config.toml
d_expert = 64
balance_loss = 0.00857
balance_bias = false
n_groups = 4
init_std_router = 0.0108
norm = "rmsnorm"
norm_eps = 1e-06
parallel_block = false
init_std_qkv = 0.038
lr_head = 0.0115
schedule = "cos"
seq_len = 256
steps = 7431
Below are experts of layer 8 (counted from 0) of a mixture-of-experts language model. Rows are named router (the router's row for the expert), gate (a neuron's input weights, with its number), up (a neuron's input weights, with its number) and show model dimensions 0-127. Each number is 128 + 24 x the weight over its row's rms, rounded and kept within 0 to 255. Numbers have three digits each.
After each expert's rows: a language model's description of what the expert responds to. This comes from a sample of Wikipedia text that the model never trained on.

# expert 9
router:145112103126139123144129096156188123132122126139132150114124132188134144121131153105108123149114119113110087075149114126166129142131140096149162102117168121101144110139107133146134163127167128158120155108160130083118138121092170117149144165131093091128079118145134126142115131076145109136177094083083100143121093141112112108094127123091122107118115152094125131187149120087136123111119
gate0:109150106114136126129110110110175110147090126114144136178130119144147141128140188104121127142121129133068090118115155111143124146092149138097142141111144153102111099108141157112149131150111079102121137112122131103118086132109140119155130171134115152104111139161116143187146116114090136177153106158116117104144147185123138140125116168137100114124178078153117150123130131088154174125088
up0:149131136135100103115124128146087179105181132159100104090113141129132098129097128168096129142103142112157134176135156093156138117186130103129131113103121114136126116188130118137074158099140163161136145155164142127134132165153127116126153089123112102136136125139146135121122146149128087129095104116130119113085112099126152124165166092097154138074109135104127140155088168137115119108138
gate1:089099132128122156110100139108117103131097166101133125086124142139156089104159168095168111130078144123111107161113142085159070145146144140136161128144155130147119101152105081150137128161084114073155146133152103085088129124136166102161134174081125138149077097145113151111130148111148146118139100111111134145124122107132115127104108127130110107143131107120126144153132081124121138113136
up1:119085100135113144145105140100152104102094151106125127057147148130137101109170157106146128154100132187128115156110159096130098136106124137099151129125127092119111125147113081141149095182083136066144148113128110097101123136113152131167131137049123135159114092148124169087120114123134166131137107109122122097125118112143116150125147125128115113108122132120150112153133092095126133142141
It responds to: Sentence-ending periods. Full stops ending sentences or abbreviations, plus heading markers, closing quote-period and dash, as in M.A., ===, ".

# expert 61
router:129114116074125156132118169124140128117140174120166129083088154122143096133115161092120128162118172126087119097105113163189105119152150105157157108138141138154129118133120139086121142136149125144122133109189128112098165126096149079134129143151090104122103103155126159113110146097138129149120131137104097106143099153098120126129173155127163152131148145101112085138167163113116144112116
gate0:124098124076142125142110108118149141109142151082150117139095061145147117117137164131178126090121112144119134136141143150125114150136141139131129127182162178132140127094129145103092099122135134100152142125123123159115122102132155108110098147130150118112100160156154163142056122104132119173132090116128103132119115129120088075135094124143142107190149083107090102135137107119135131151117
up0:090137147149130153125113143177129146121111129154140161106127130125085126145143102129042141116158099131113111112145119129125111145124112113101140141086145111137115141123136096107163152123129128143151127126140095133129119122111151153082189106149108149091132094140155133108143094159159091121131212135128160160113141085162129145107160081122109152093126121147151143104127134163095136119147
gate1:112127126123132127132133128146080105103090084098180146110127095118086118099117140108120127104137137122110175134139129114125136141143144154100156130158154153114127141115119100068148123092115150126122110114133140115083167116104189099145112128154136102136127139147089105133142150159093146164090156130088102138166148165146124117119129129115127127199098140099128146113087128090144078138144
up1:146127125164178102131126116145155125125118126102166143106119145098128065116139136173128113174160135149121123147148165096111103162146128143119161100122110115129128144103100115129118107135099123152139101136169125094084149136101175096138133138111116119093125112178127157116134138155106165162133146149137099105169162086150179140165134102145110150159103098098124121101107120126081113125162
It responds to: Stem starts of common words. Opening stem pieces of ordinary lowercase words that continue with ing, ed, or, e.g. tum(or), em(barrassing), mar(ry), di(etary).

# expert 48
router:133105099131134119116139116143137117085123117109140123122112121146145132099123150147144152142095166112057085128146111131131112149132140153152128116118144095115127153134117146121135151165193129172105149111156116124116136174125146106157184149162110125129126105160104132149153143107138122178135112108123143118148145122088122135112144146143115097124154134055091102123178108097101184102086
gate0:108117099135122139145117125146103115125132111162130158169106130129097148105166152111144139169129133105132083124140115167136112111134118142148136119141113084110139128161141131122125121139125111139125109086122118138076144139141155156131157162111166162153149083223131088132136150124146079150135115135115083134151143139068123133113129164164120124177118118087165123123134069140132149126133
up0:119127100144118119096128126126146142105131099161164162139116157130136137109131104135145101118118134155124114167136167159137114084114150177141147108146118080103151131154137127125141142159155102133136123107146164138118151113144132101143155137127146124171114107204121115131122168168135081141152127113103083135115138136086096189136125160140102081164113140103184127093164122163119139129143
gate1:081112106123119141119111148126160150103117122092128155132132102121141080095155105150164096090159147158153130123162110173139151120131124089112161074153137117130170137090138122141171085124175130157136133139155111119154105143144134138118120145124087130141130156150136088131091125122134158149139166175102116097116081111109108136144145139100147112130169084111121176111134116103108091134121
up1:119130147118120129130132135113134156165101156125129141137128118123112068175170133163113095118128101126156113130111129118150150118103102125108139062104132134154137141083135150136136114156167097158070124138172135143158102165123073134136156116167092167092105088145117121111130140114097158125117147156126119158147142128119167145105135154184113129133134134141111197151150117115124138112149
It responds to: Table cell separators. Pipe separators between cells in sports rosters, results and medal tables, plus list dashes, colons and infobox words like born, Died.

# expert 34
router:122111147150188127148161132099171150102164152116130136174098152149118124113119101099108174133115146135137127100150118146120113161114128148169138093103118120145179109145127168104139132140144125168140139117107094131132156146111148079143105146133094111113111110131080119104137129105111123140125121128084097155190121103084140114118128136114156135136130130074120084145113138111067162122103
gate0:076146152117144153130126117133096107116174113133137129169108175166088120118134095131136104154102174144130182134141121136146137155110138108119152135083153099136171128136084111164141163115102148138103088145091096118109143153115170145117109098122104128093122111154112138138123158150120173119161138106138109135119135128101095103162076145128150108132108101078120113156122166144109118119101
up0:146162129127154138103130119141138140107178145139103085132110142125130142159107154102146166079095108115093138071130138108114154092126128089111118126096141176161157125130140127147154120133080153090139090149108068129110118132159162110113146142152161176119158129147085150134116148168091137115098101113124130132115099152133140162101177095122137119127109100114140117145089123104148142122135
gate1:122151134136116110117140160121135115093080147113121108125128122125134135166160123142096173142164095108135129126139110162137087139118173171173175105129150111111133135133122144117165131114105181122079121142125137107121120130100156114164100164092092116146092121125108163100137173130136124102132143157170125112149123119130119188132127161128156127085107146115134142161132180140121188137151
up1:141156129130102082117123120132124073136107125121142100175094109095133147106134174138128148077126116112143136126130144120100100129089116097146120115164152064104070159149104163111121103135159120150159186137132165127162127132123124118117107161155101129117117140134109126082118136127116150121135122151127115116069107117124145108122148139091115165164153140135107148158127171136178107097130
It responds to: Word-opening stems. Opening or middle pieces of longer words after prefixes like re-, ex-, trans-, as in Trans-mit-ter, per cap-ita, ex-.

# expert 4
router:112099093134139141142145121106199137057146127094181133111113127147117133107116141130114145128077098159114063115156109165142116126139125130126153117131131081140146135148128116124100140116174129170146145144118119096107131157124125128167109123157100132075108106157123149141099135083166094139147148097120112110140134113112123135123130169166108102124139180081128114153128146115123150111143
gate0:160110123131168151139147175139115151130100142113150155109106131106136120112146139121104118127122146122137121090111121153136161138155153123161139148139155164156126110073112098109087168108156127181170115118158102131130152124150146131137157097132122121155144127132091152117148067118156160128169104145104129162128146137104180134145178149083123093101159119102118097139139098141083125090137
up0:089123125111160133100162123149096105108115099108100118152179112149125157160193148086145133095148098102087129141099123126139090104142139134180135111175126133133095102136123136137146084149121133086118097164142132145079151115149132124125114103149126110140146107107116104096106151158109129126117147126146104112107111160138126189131145120128116142093122160110112135117144089098140073103101
gate1:164093139123126118135098132109167138132137115069117091147112123170125151157144117159136131122107186117141123142162139099163125143127118138103111120125114132135187149186116089091127106159102115135147118112153144119111126130161124134165128083157152114094115118137077122149160107172094111116124119108170145124094098126125146074128124160112114134101161112111136091133097124126125091088104
up1:130142082155106152144146114125108100122144092157131113152137090106154104128089120165115128050125103143121072128153132106124116151128165144152117131128144117132140138141136131134125117137148114150130112101088093128113123133149140150098138144054085133114133118076094116145076125134173126134115126110121103135114138123119115100148140169169161132099122107086065145147165121124133134118168
It responds to: Slashes and separators. Slashes, pipes, colons, plus signs and short prepositions between items, as in coordinate pairs, route names, score lists and infobox fields.

# expert 59
router:139117132135135133134121123157125120093143125139130101125086153137054136120132166073103131129126144129097074115132109141140102127112153101130136116101169102113167126139112110076108121108166158126128171145159094071153163145131134109121193138161138135151134115132094157139140127127132125146159143125105144141133110161106101133109130118115141117128140153090096128188157087132088155116093
gate1:097132146105118095140163133135155130135150160117115119145164161118090165114135135149173141115141142082143095145094071141138141147146129115157137097126183170118139145123144128144148129125164183157113130145156097106127081141162106127123140108148095108108102103141089123131155115119128134125138138112119139097110168146136163128144134114088104119132092110134140133155114138170126117049080
up1:150138112133153151156108085101125146090146098124155146150089047123179122178122110163125089154127117139121135127126116155143101106132089099101123129155093109128101105102131131111125127176140092095087168135108146149133129092114106121140086159151143111131167126134120103133109138108121101100100128119106163135129140138112116183119110164170151117127171148122142101116129116135170133113134
gate2:155142146116151119133140119130123099131158118135147076140082091125102124136120098161135090098110116162139113152100121157150079123143149056139137069110132129135121113106142116072163169111157141121131184121123159138149131105155109136137154155141091080165140148138124136128163145113150149147128139107160126150138101100143157142147145134133119117144076119085124142116144099164113129165121
up2:139107102150154160140139144128122110155130131128096137111139179109143132127100104089120173125114143095134103092131139123083136131111105152094133190127125138086080150116133123129091132135088091148096114118168090143115133117105126129088123167123120156142106160159126155121110108123103121138118096122103129137123121188094083186124099173142129116166173109148108142099122116114106154122131
It responds to: Digits in years, numbers. Final digits of years and other numbers, especially 201-6 or 202-3 in tables, plus century, ago and ordinal th.

# expert 33
router:129069106112126123105130130135118077113120152117136150104107136147085114116125169118102124130069120121127105105150117120167102114169140109127134075085130128142115120139065170136158138131113167138133149156178104115125164155118156111146115140135128124101139107129113120150151095112123098121181131110119150130141121151084131139136132126121137074113141164066074111164134130129132137135092
gate0:087117157126145170109116134127117143133112174127146137130113098141118101129133149123131098123113119129129142129124122131145141096108146117092120069136057162126142096158125177148158185133161131140145131106161128132137168110103111134134144162142060140133112142099121157129166132106131122102113159119136127149114162134131175185098202135116117093140135142105143125137138158117103146160146
up0:107098150158133137112132075141123143124129145138161137111122149102136155135139120157151143146104087144116156139142121073105124125143121106129183157108123178166127156125113148151150125155165146186106107106175122132115115111142123127099147091126135124139104110128137132203147111116111127120090140139123118130104152132137127179123155105135093096117160118085133140072116119113088143084083
gate1:144172126122129121108115135102131084118137158146126097123172119175117120126106111117147111140104089160121100121096122142146136107169111082075145095109120118133165117101123113103120114126128115151081169187137112127142092130139119116159147127094152121123123140108110114152151118114123119130166139147154130071145177104122164139174106179128177065120134142105117115146145128141117164137120
up1:160109138128137123124101147103122113147165166134100108100125127157116157126096119102136093132122139162079102121142154133121080110166089149079114099091098108128164145129103151101117154121134146140144111140107116111121067133149124148102148093110176104125135143152097145126094103115149125087114139118138159083146136130168148105151142138088151131142135125090060136158102138122098163142123
It responds to: Germanic and Slavic names. Inner and ending pieces of German, Scandinavian and Slavic names and places, such as -mann, -sen, -owski, Schleswig, Treblinka.

# expert 56
router:135102116102173094098120129121161115128128154113144088120074117132074111113147136094112143129134164129081100120135144129178121115156149144189127139132154126142162115121114142094137128127159107126153135123163115079128157149106139133133149182167116082092103129120087118149134127125126143124120076098084117106182124099151114103135118152138129099117136150099082103144128127124111137108095
gate0:130088112103125146153145113122116139132189093123145148122124138116106119078107182142067115142123144121122142173126146118138115080120130166141135114136163143139154074133164092155143160107131137137116115112147141097122114122178156146118149135123120151119117082144111120155121071152144152121141143113134132111129119153180101082112108157172123126125123129131111111162156145168112069125151
up0:104115122110117108154125155135140117163105131122157126175076114124084124144072139121114153116105128126111125128133114100155110117118133129108162150135118122119130128104182137119129122114079072132128133115130125148093148116137112164147142088123079140139116104132115158123194066122119109072134113119073162105152145129117121086121093135170109125180132107134154137123170129135117164137111
gate1:144115161131137148092095128122139132136112124147127098154111133164116127123155143107155144093114136156156124105175129127166077078113151095169136092174135173114164151130117125134124081143104145162162119175174142081130119122103144150112146125124131151142124138136113116117176117142154115148170122121129117113121120149172124196156096126112114135066130150102139101163123135117123143127118
up1:123186150174076114154122153130109127156091159121143148148107099088120129160121136128153105113119108122123125120108108102125129150114116120117126101144159094079111170146117189148126120092130203146141115119132145156101135142103099118146192097120159118137128123103129102122149111115102130122138109129124093078091147133115118137123135123113177155126114124161141108106108100123137177091123
It responds to: Quantifiers and size adjectives. Quantity and degree words after an article or preposition: some, two, several, same, many, large, major, significant(ly).

# expert 27
router:138105113125161138114138116088135130110159149114103103121096131149127137116111173115111135131101121103100088106139144161141109071155135108112138131102148079168127128117091160091156169170164138146140161116155107116120142152107119104149124128144110127124102130119126157141114108102112096160118127119131126146139082162090121147118120153081116129145166154118122086193185130124100134100079
gate0:169108119114119128102118117110128132129140081163157080093124179160095122136108122156106097114129150122114113120109136084107119140162114125122153113137093124154117135144126138140163135119143148128131129107125123132162117080140143118167110169138124097146128122126157150125135146144139082175116125171160111177157098181135148140135095151152139086154117141141062091158117126120115093072137
up0:130108067159161130144115131126181142094136149127124081118137103157112137140146104174151085123134138133158134098122140117132144140167110190088157133153117137098135157157101144126135154128132155155133120173134151118131124137138150148193125083177119136153125132134138157116126142145138079140125091117165128156155129125162154126171141150101102160098086142120132155134107152113149126092129
gate1:129116118101114136088195104136134108123157182088130125191121124109162124096099128098127159144105163125108144128130128135128149132173111161117101075156094073148176085117106135117143117142121140101103097119155094149092120123172127123155129136126114126130145135113129153114122110135103125139136131148174131112150111125143156147066142157120123161105138142133115136103140090101139077121123
up1:131096112149115131087152130117157128113136173089157134168154140135160094103111118146147151111120128110120107103101096104110149152101107158106077101117101097136145105137111127083135156129143115106125138092123143137081102118133104155127117139131137139101157140155139137126096119126102112129141137106147168113191140138164152133071115096128148122088164191138161121123180106126131135164096
It responds to: Foreign name pieces. Word pieces inside non-English names, often Slavic, Baltic or Romance with diacritics, such as Vilnius, Karlovac, Brício, Vikstrand.

# expert 43
router:161128105129157119140141133168186134099147124134111092111102111153098126109113162082119152143097158144131114146120134137108123150112136110118154138123157090109138115134072127101114105097155121136139125097142123098104201145116139098151171136134138109132138137148103141154158104094110119164182138119069125130141102134086134148126153136111158090143145123105097123160145072121080132121125
gate0:147174127126165173121106095105099066156147150119106142125128076123100152088131157109130114112100132127132108117112119102117052156115153148108158125098141139134123136132111125094107133129124155137160123128120125142127117098121096140124125149147148119129109117117140103151082183077149131117143173145131095116137160104138127128156117096136149111204151127147116091156138092126155105103124
up0:160121106121101102144084169089110122138128118113119127138108120136141140164115145125072137129164119142122109109151147098138161148129106136123138092087134096135100137059081166109133161132111168142081141138163135111171092115133105154094133133110110118113179119144106130112160098101144164148121161142123151110114126114110167133113087116132156147107115180158112144152117148146124082119140
gate1:135159156146142168115132094128136132167116106147129115116033155165108142142083164131109078151151130142128180127131141147151070118143148132163118093135102132119139123131119102102107121122076131171155134119117153148155131113102141115137139187101144116137151093155123125117181119121155091144123104110145140151169103129117129108134136147088146121137140100173111137103133141135138115116120
up1:161134117126122111153126140136110133161155141136128114122133123107160092131171093090105141125115150149136147142173115147153142111151132136102083140108134116121153101120110121142129114137100124099151145155130087133123125141144112115095116133132149109180165116147177090131102134128071161137095146130128151107132106114113101120062135133178126154124140169125137113081137149036136088108113
It responds to: Closing brackets and quotes. Closing parentheses, brackets and quotation marks after numbers or titles, e.g. kg), (2004), "Year", plus final digits of numbers and years.

# expert 38
router:134107110113183132086123111112185118128157132097169103116082139143129114127108182094142128141106151088114076114119115129167114118125164118168121078124149123141143126133099134095152174168137165175118119105145122141121176157125138109141119129135112102073078121153128164150116135099134118112136119110102124130169131128097132106118152115103123139122144135124101106144160128102117167132092
gate6:145141117137112108114067122132113099112132124119071098140123108186149100148112152121187139131072136132170142127107137107142180167120112142142133138094144124103141081143164140120126143146103126133123148197159141128150118109160104155110101131145141107100156077148128104134116079118169127142136132101131130111098160139099111105113138150122145103138145126120107121144095074153126132123141
up6:140118132088113158152146145149142170125133102107134121091158134104104132118122102111060142117143095114110131112178120099113114121121146113163155157126116150152126153145100103110108123130127115106153138099126136145123137156122154118151150126087116128140139125130138140086089140132087087102122073150129135148125126161168198142123176136099153137130129215130139150107163155125153140125105
gate7:110114159164135128173141151122124123125077114122167143094114096121120124196093157111127132116131158124099165125103119116142149111151102128141176159135095101164096116096105161094168141136133118089124110102128131129129148121131179118119090135111139145100166174146142143129096070140127134145137150152121128143132106059104141138142123097152141111127124104137131154090123076110146107130117
up7:120118142162151160147126139165103169134101148093113128105131109109155105178120141117120120084117137133118123113126142143120138067184153161101153153146148111128129134103122160127173168134158098109170162112118104136154138131138158077113103136092130124106175135125172114124133107135130122112145122127132136116115119105094157172158148091160120116127125106119146101114100109142122111084053
It responds to: Space in table cells. Standalone space tokens after pipe separators in sports statistics and results tables, just before a numeric value or an empty cell.

# expert 39
router:142131115110130165083147136123159124101175138121150120132102135157131123148113130091163136164107131117141091122133128134161144101119152126147168073088150097128140156119129173138151170168142127152107108112154117087142151112112154126175123135134159132123127101154102141170146106095101120174154114119101111125165119137091138139123154134089137134097158163087139125184158151096100159117118
gate0:138130136111099116121115110147115087099147149115128131184173102118093106092145173116131117136132128128085117173105166173126142096190102120118137106152121133124119146139158148123166162136187133127114121111129099077109115089121148114136117125162109138134101128120081119166121093099143101149152109132151143092103095138152149140114110082115109114140119134145094132166102153134160100136155
up0:148093136127154111141163193147070111170128113111152129155125116101127137149100140087097134133129119127114148096127149120156160164098127150146105082116134119151102126159129079169132131114100139080162108145152135130131131169117158139134122128133070139145124134130157120104154152142107151113098109132102114152157178125151139158097154105167076132116138141125085120124144165144135166123137
gate1:132165132133115115105173126073132141149143120155128135167118150099077121153085140113170122136105091124099151107098171145153103111134143118128166131152163118131168126134131127144130089162191116127137091096135152109115121120137171124155143154115165121121180104162144141138154153085139123156161182154128121116126129128131154109107154131100146127143102149112142172146151136110079125140141
up1:175161094143095176169063104084130150077118135132161149135158116090153087085132110122118130110122138113163123097105133105167152149123089115110145125144176151146090101134107160122125139127157137125090138135121140144104139107159160132165120155107103172114138122108126112115117111110087130127127089117156120093151128089147107143111125140125111108160098096151126109123146130092116146137116
It responds to: Letter s pieces. The letter s and s-containing pieces like as, es, us, Is, mostly inside proper names or plural endings, as in Valsad, Progressives.

# expert 32
router:125098078099181107098116110118172106107151125098148082109115142172132113142107163103136123147122149105120093111126134112158119099124155151167133095107152119148141137166101151071154155136129153155109127122136104133107183166135154119131133137132104115082103106144122155150109133084144113104146129126101118105165119136099138108122152102123132117123134148115095102136152132083094182137085
gate6:146130112141129142140103131134123147140103142149116114106134089163083107144120119101154098093152098126120104138112126126100134126100108063124123094139088088112111135126161150150183165174128081163115123120138120143125052100139117081126139140131155116133147135122149102135126110113137094105151099131160103093146197117132164127123128111118110129086151133135129119133106132117111098153074
up6:137147094108145139097153098093148146110155094170140140088184173088098139159127104132115109106169140124129103148134111144152118113128140147173104127133148106136147111115098158105142103102140102091107125096114133137134131127139126151121082148145087156115174133145167100099176138147156166129139119128120123151159108170162109132098084148149112142137140145138159137098124101090103164152112
gate7:109189080134124118145147122132153179118128149130130099160129136141150099095137133159091145098144157186120098111127132147130170111157129139142126141127111117161142150123111124064103123096111131134171164169106093123121142071139122079140143106153117116165138151115132137138094130111111116136112133127171093147166140148153137149134128116085140118075159120146118120102147114139128178141115
up7:155127112137177168137102136153147087135130149115130132079148119145186113146118119162120166102101138115124115129107145131105157089132125133093106122169109141139160193144129096146127140108139102127138179140096142120127120153142168146103123148132161133133120128166123093112101157091129142127119131110150129166144125114101124101160159126121135095175146142111175147161134097122072183119128
It responds to: Space before numbers. Standalone space tokens, mostly between a month name and a year (July 1996) or between prose words and table cells.

# expert 28
router:117104109135155122108129120105165144118131113145128126105090138159084095106136130082161139141102172117095101101132092138170122109138141113179167161103136110165142158123129165110153123137161122158138139092109127110121147156099160118124162134140125107087087115134124126169145152111145126141149113105090109133182126125104107122135127147134112097093148155089057130135120140100135145092085
gate0:141108141142133125113158132130113155093133173087135129122097105151097144143080103119127107111122076113091169184083100118131096123143117125123115175085108148103086128126129170135153124127173146112108146157109127135100131194106138144110132108129131107146143140104117162079140142113135131104103105163111074158126155147165129133097145118125169150148131134141112159147118138140086129134141
up0:103131086135114173118154107146115178111126144133107148115105146127146145149137137160107134131140132140096148151098089131153103127135122176132129165106105127140103112141098165140116134148145163145135158134117140107084125124178117111098164121145159118107123137121103107178081149144125112143185164131055100146108124148131138168128141141179154122106098174110104111161142138100118120094135
gate1:107121107096111139115130134119100114150132103135115146126116104182175164101137158123158150101124137162181112117082129122058140118114111117134130147080113120136111143140116163109115162193146098112126129107128108138132106094129105148098127109145098155128135113174096099122080148156156123181124115125138098124138114155129144150120127113151076144123132127149110116158113175159107156096109
up1:157116143159144151137092122155133151098121135109181120158108155125100115128149159118142084140080141108106125164148134176178105088122120140109087089132096183120162077084145064119095111107149149117125131148101121100145134124145087137130093133124127113116160127141174130147137101114116132105119142150153151170116160115133135113140110121090163111117120122144132112087147108111141125141118
It responds to: Determiners before nouns. Articles and possessives that open a noun phrase, such as the, a, his, its and possessive 's.

# expert 30
router:132104101100177113094121117099167106108136119104161109114087136141137116128099158110158134145110155107125087114131104136144123120109169127167114086123157109136142135160103152085145158149138151187097117117123099139094181166118149119132109128134097128095087097155128163152112129096135111108160109135116116112164123126097123093123135117112139142107135140117081102151164135077109173140108
gate6:143089103110135122129164128117119098107149128106083151099124140155074143105075100139106120149098064133100088145133127157125114087120125157165147143113113129114099147172115174141138130132120115089113138149125106142184113148147146169085133064142147135120143150149110125124172135142129114096118098125127123131108128106123147135098143138120130096166135140121142129165094124115176171140123
up6:124125105132123153130157147142141121081163132156151130117155096153097140145121073118123123142125128153122100151119104135080120130132129155134106123106098205130101133113105124123115149105115124106172105107185117137100104120110154125107155133102128147136150151139155187130118147105114068127130088157104135134162164149108140131101138170112119113132133084112134083151136189128147127086141
gate7:100112112142109157167083153133087147101148103119170161112146131102106157140095104136143088113171138120140121106097130135164137126105111104103120140133084091139130082118131157131145088126106074169110094155123108147132142075139111095124151110153104161142086136176110135101133133140121109172153130125131070108130126127157123124124159092119125103142122121111149105127121136172159096149138
up7:127151165121133107179139110127157101144109115155163136122159152199135160151117164130141153140124132117161152131097134166141188126159114137136111139124092114124138126103159165103082161130120128145160133081124129158173123150139143116116099125130099095109110148144096165119114113103149115135194112125076156150137119094153131121124146125121125103126116175131174161160157138136114128122139
It responds to: Lone space tokens. Standalone space tokens, usually before a number or word split off from the text, such as "the 1941", "laid siege", table cells.

# expert 37
router:148122097128131128125143114128150095123086140125163119082083138165101122132117117118140161115134152085098073118164112122151100105132159115150146083098165114164126095146149150107141127137176115172117160106166091112077206100078134100125128148169113150118079116148116134131136138097130108134146123106124128118129134137124125126102140161130139125115178118104119136145120126112111161141123
gate0:140136096120138111154203109124121162116171088139126121139136092176128122107117130110117151122113152139128128126130115107140129128141139127129112182123117104156101093143227116116129117123159140157106131083153106086108156145135147102169130134134114099149088108178109128113146116150153111126153113120124152081147136126111149132089127158099111137138162112087134115163123114107128095096122
up0:119124176148128098093138131155152061122106134159132089128159155108109101105099132140162114114162115112102127132124126092140098140097156120129115100120118140078125151149077171119146139120105141163115170173118133143150154129117118081120134146118107120141125152089104081128135121119113137144075123125097134155137116174141114108141114112147149126090125125107108098066121113103122184149127
gate1:159108122086119111142108152119083160087145096124121148140127135149080109092139139149134148106127113159088088137139094135142114106148124146141090123140161141099106150129190155087132161115126134078148136122141121122136104140137117200098119126139103062135157164172138116119123130132144105117173118181127116158127126127094122100162119117150124122109156145112139136117138106146110170115146
up1:121083128152155096081120145155094119140138136141133128170109162151115129108159114045161106152138116109152133157127086131110111131095127118134094147133108118120151133133140079145136152142111111106134175144118131141091134191153153121152149154123147139125136081111133130140088140110163135126088131118130129120107110151087139100125150094120096136125085087193146150103116124116123131100115
It responds to: List bullets and field starts. Line-initial dashes and bullets opening infobox or list fields, such as the dash before Owner:, Time zone:, Education:, taxobox lines.

# expert 58
router:145093072117122154110150106146139118082116148114151119138107143130115109112111153106126162155126151137131126068133129123166124150122145102171133071105118143165130135146140132108129127121161168149123105123125111107133151164089149109131135144151093095117122131126092126119151164144126114114136102096089093163132116142048105163107108143132159082107147136109130080179142123114105148129101
gate5:101126122106156134137133110129102105116157126096101119109130120171121105104132175151081209102121133137068102117143149145140111164109109101110144141122125125114074125136176125125170136116164160127111122127135154157132105154130131149142111124145104149122142098142137157120114136144114150064144144119142115123129139138089117142164110148109116195154091126101139120146163122112118194131118
up5:155102132088136127119099165118161111121161109131157103160132118184144099076141105091132147121122095161125139157163113118110171167154113104132114136076146154111133108147127156120137135108153118153097130123098165168161160134150116150134117121165143102140172121121171118101141152153111113106141102182081133119124068097124117119146152129130111122150135141119190139120115108123122127120136
gate6:093169135145117171141157136134101113132135138115139115121098161110107133119071116130172142104143126109133135097096155115082113096125142133085137115106136141139173108139134155085121113143134138125171113124092105099106123093150129099153131143105110128138096142101095142131129167106133137158148109119107156140080159133113160180133100130118087084121088125133137114181153119104073114090147
up6:087131132121119147114145158134112133133131109114139080164114086140110088104103121143190146130122113181125138117111152172104122086109162161111129133115117140161165096146130171096117117187149084144152121156086140099103108144120122126160129138102156138138122166116110155121087141098113140087141148139107100129120184121120158089143128147174153085133151120142139133120144117141111119113116
It responds to: Mid-word syllables. Syllable pieces in the middle of Latin-root words after con-, re-, ex-, such as re-ma-ke, ex-ec-ute, rec-ept-or, plus year-initial 1.

# expert 63
router:155086124101187117105144153151179104076119133114114108133128124147147078136125110069121174122110148099109111109126116126139120151096148079150108089113138090141143106128093122144142128139133133180157145126122117093139182143121154098172157121149094137139108126124078114153133145075116117141151118116142096144149120135134149094114131142111148103123163124121121122139187117123115142119101
gate1:142137121189121123140106134111137156126168133132138131162112161134119151073125126099119150118121124101116078111122093132111113174145093125148104155133123140135163107090123108122169135124116152153121086068135122074127111144112151083131116139109095137111147141131111094122148115133127144165173111136147107112148116189144155059129116158138127127112120141134117156196123122109121125145095
up1:145111164178089109160116109088086148123125140130110118178140183110173103107137149138144110102162139106113106099122109152151116141155099149085120154151122121109163151104139105111137153141125144186154129126099139128108073121116134141124090145123121141136107182147142101116123098139110132129182159133135129118160130179139159120143138132116121104148113131157088157165125120155125138178123
gate2:132110107163130111165123084114096165089129135121160129170121114132106087107151088130163117130158121128135126146128155137116081111139146139143135148135115143095119139128103175153145064103130138114129100134133147134115162122156133127132187151118136155122148163145125165089090082103130145152125114122115156144157171131155135147087075112071129146129110147107157137130156126097157168144134
up2:117148156149137133145134096104167139136191158154138161116142106144154172154096137143141163193104099130138166116127137097124142162135122116113061163127111116166113138111158105119105132107117142129124134128146128160134087170137127132128136129159131114118107102146084153134121117090094128159131140075122105130126116104182134138163150137152136133157140132134160106075089090112112120129153
It responds to: Commas and clause breaks. Commas, often after closing brackets or quotes, plus dashes and clause openers like While, Although, including, starring.

# expert 44
router:124090124128135123101150152127127130115114137138183125113113126135097087082126126131144132128127136125126068103161136116156086078148151092166170111117139117151190092151127120111156142144145129166093146099130099093118173149087103071138107163154108106124082083133109143142139130101138109172131147121130142116151127112088120117086131132113097122112127134107089143133127105119129154101120
gate0:138086159131133120099131123131125140100093173140067144141107121105137090079111104104124057153129108102152138111199135109150075102100168118171148131131140114134140107144130133143154121100093131105103162090147113115113140150115096109111122128172088136130101100123135164141129137130131105139138095146127106111115146112080109121133133138107130127125107162144115124104151119137114120064114
up0:106132113145085149092118128127145099134102121092115155125097103093111095115129137144123103128081135167144151163079168078117097165140125105120117090155139114154112104136136125109131137101139147118127097125102098133119163161115125114158155127120130124103133149138128146168106117106139152109108060114154131156134164108078108102141159138117152139111134057098152139155101146158127084130128
gate1:108153116114126151065174120105079123137119133100127136140116142151122113064129164125120135134127112145137124141141164107134098171131121084125200123156106132128145122136118117123139149114130119135144095169146146133119144107120137128147159153174076114146103078110107145124169114088110154117154142139130150109149178097107146075118122132108118112123143073131141141081138106153158138142129
up1:127103162138149118138135146139107094120138091104117120098110124125094187123103118112134121120134176129162147095105077164129176156105085115146087157117100118107152139133119122114113106123144089109135119104139130135130132130112124098147134174158153161153144114142110134110149122156129151149153155108144096132095134116231146145122123138167077145114099103130100113158141131123114155114112
It responds to: Sports career prepositions. Prepositions, dashes and pipes in sports biographies and infobox lines, as in played in, retiring from, "- Champions", "Years active".

# expert 26
router:109092141125135127121124142118160128084131120124121113113123128138089123110124205126123144124116144122120090097112073119154126134176148114157170132127163107135153108157126140129147149174168128166129156108107119112116166158064156107149151159160146105089104147120109143120126147108107123153181147118126121103179128135122107132107154158092114094100122152075106105147131138096131125123113
gate0:102124153147143135122166121140115074132150151117152110125169098108108112115143146124083104132136150098148112142130124084108161164174158067110168113117163139144136139140083124147115125127167152106088166112130140146110155118122096141120127117147203114114135158143096140131121134114096136124114133142130158128129117121119113154134137194132172133114119127131104136149144085087170124156169
up0:122140142164104076135158150112151129117112108079157146167108133141122076161138135111117141109114183126089122114070119047119160147177125093134132123141089089094147140134129140114147099143181154131104152128119141111097123126137151139145103124178135113130108128126084121111177135118122158137141164114148148135101144114142106119139117138119089149129126121120108151110165158129148126122148
gate1:131122137147137131122146114121090167152102137136125110128115122131099145153105166126093097113102083129138141120105143132109110129079132137135148084178140103088130116113093135132151127147141151103080148126063139123131151139108138124146140110158128101132111136138145146138051137090110121106125140113137134103110137145132160079106123140138086075127125093141107203118093156148153157158117
up1:151161110120107129140120161078168108098133106136164174103143113122133129181145119150164131138144145132163111087162061128125154147157119108139109119138166172136153125160123140116098107143120113137097135129141147112127118141118135153104134113108152166145140116126123120139131136156109143125143087158125161089151116094100140106129128119069128181115144181118098064109106125110097121142148
It responds to: Conjunctions and determiners. Connecting words inside running prose or headings: and, or, but, until, to, the, his, as in "Early life and career".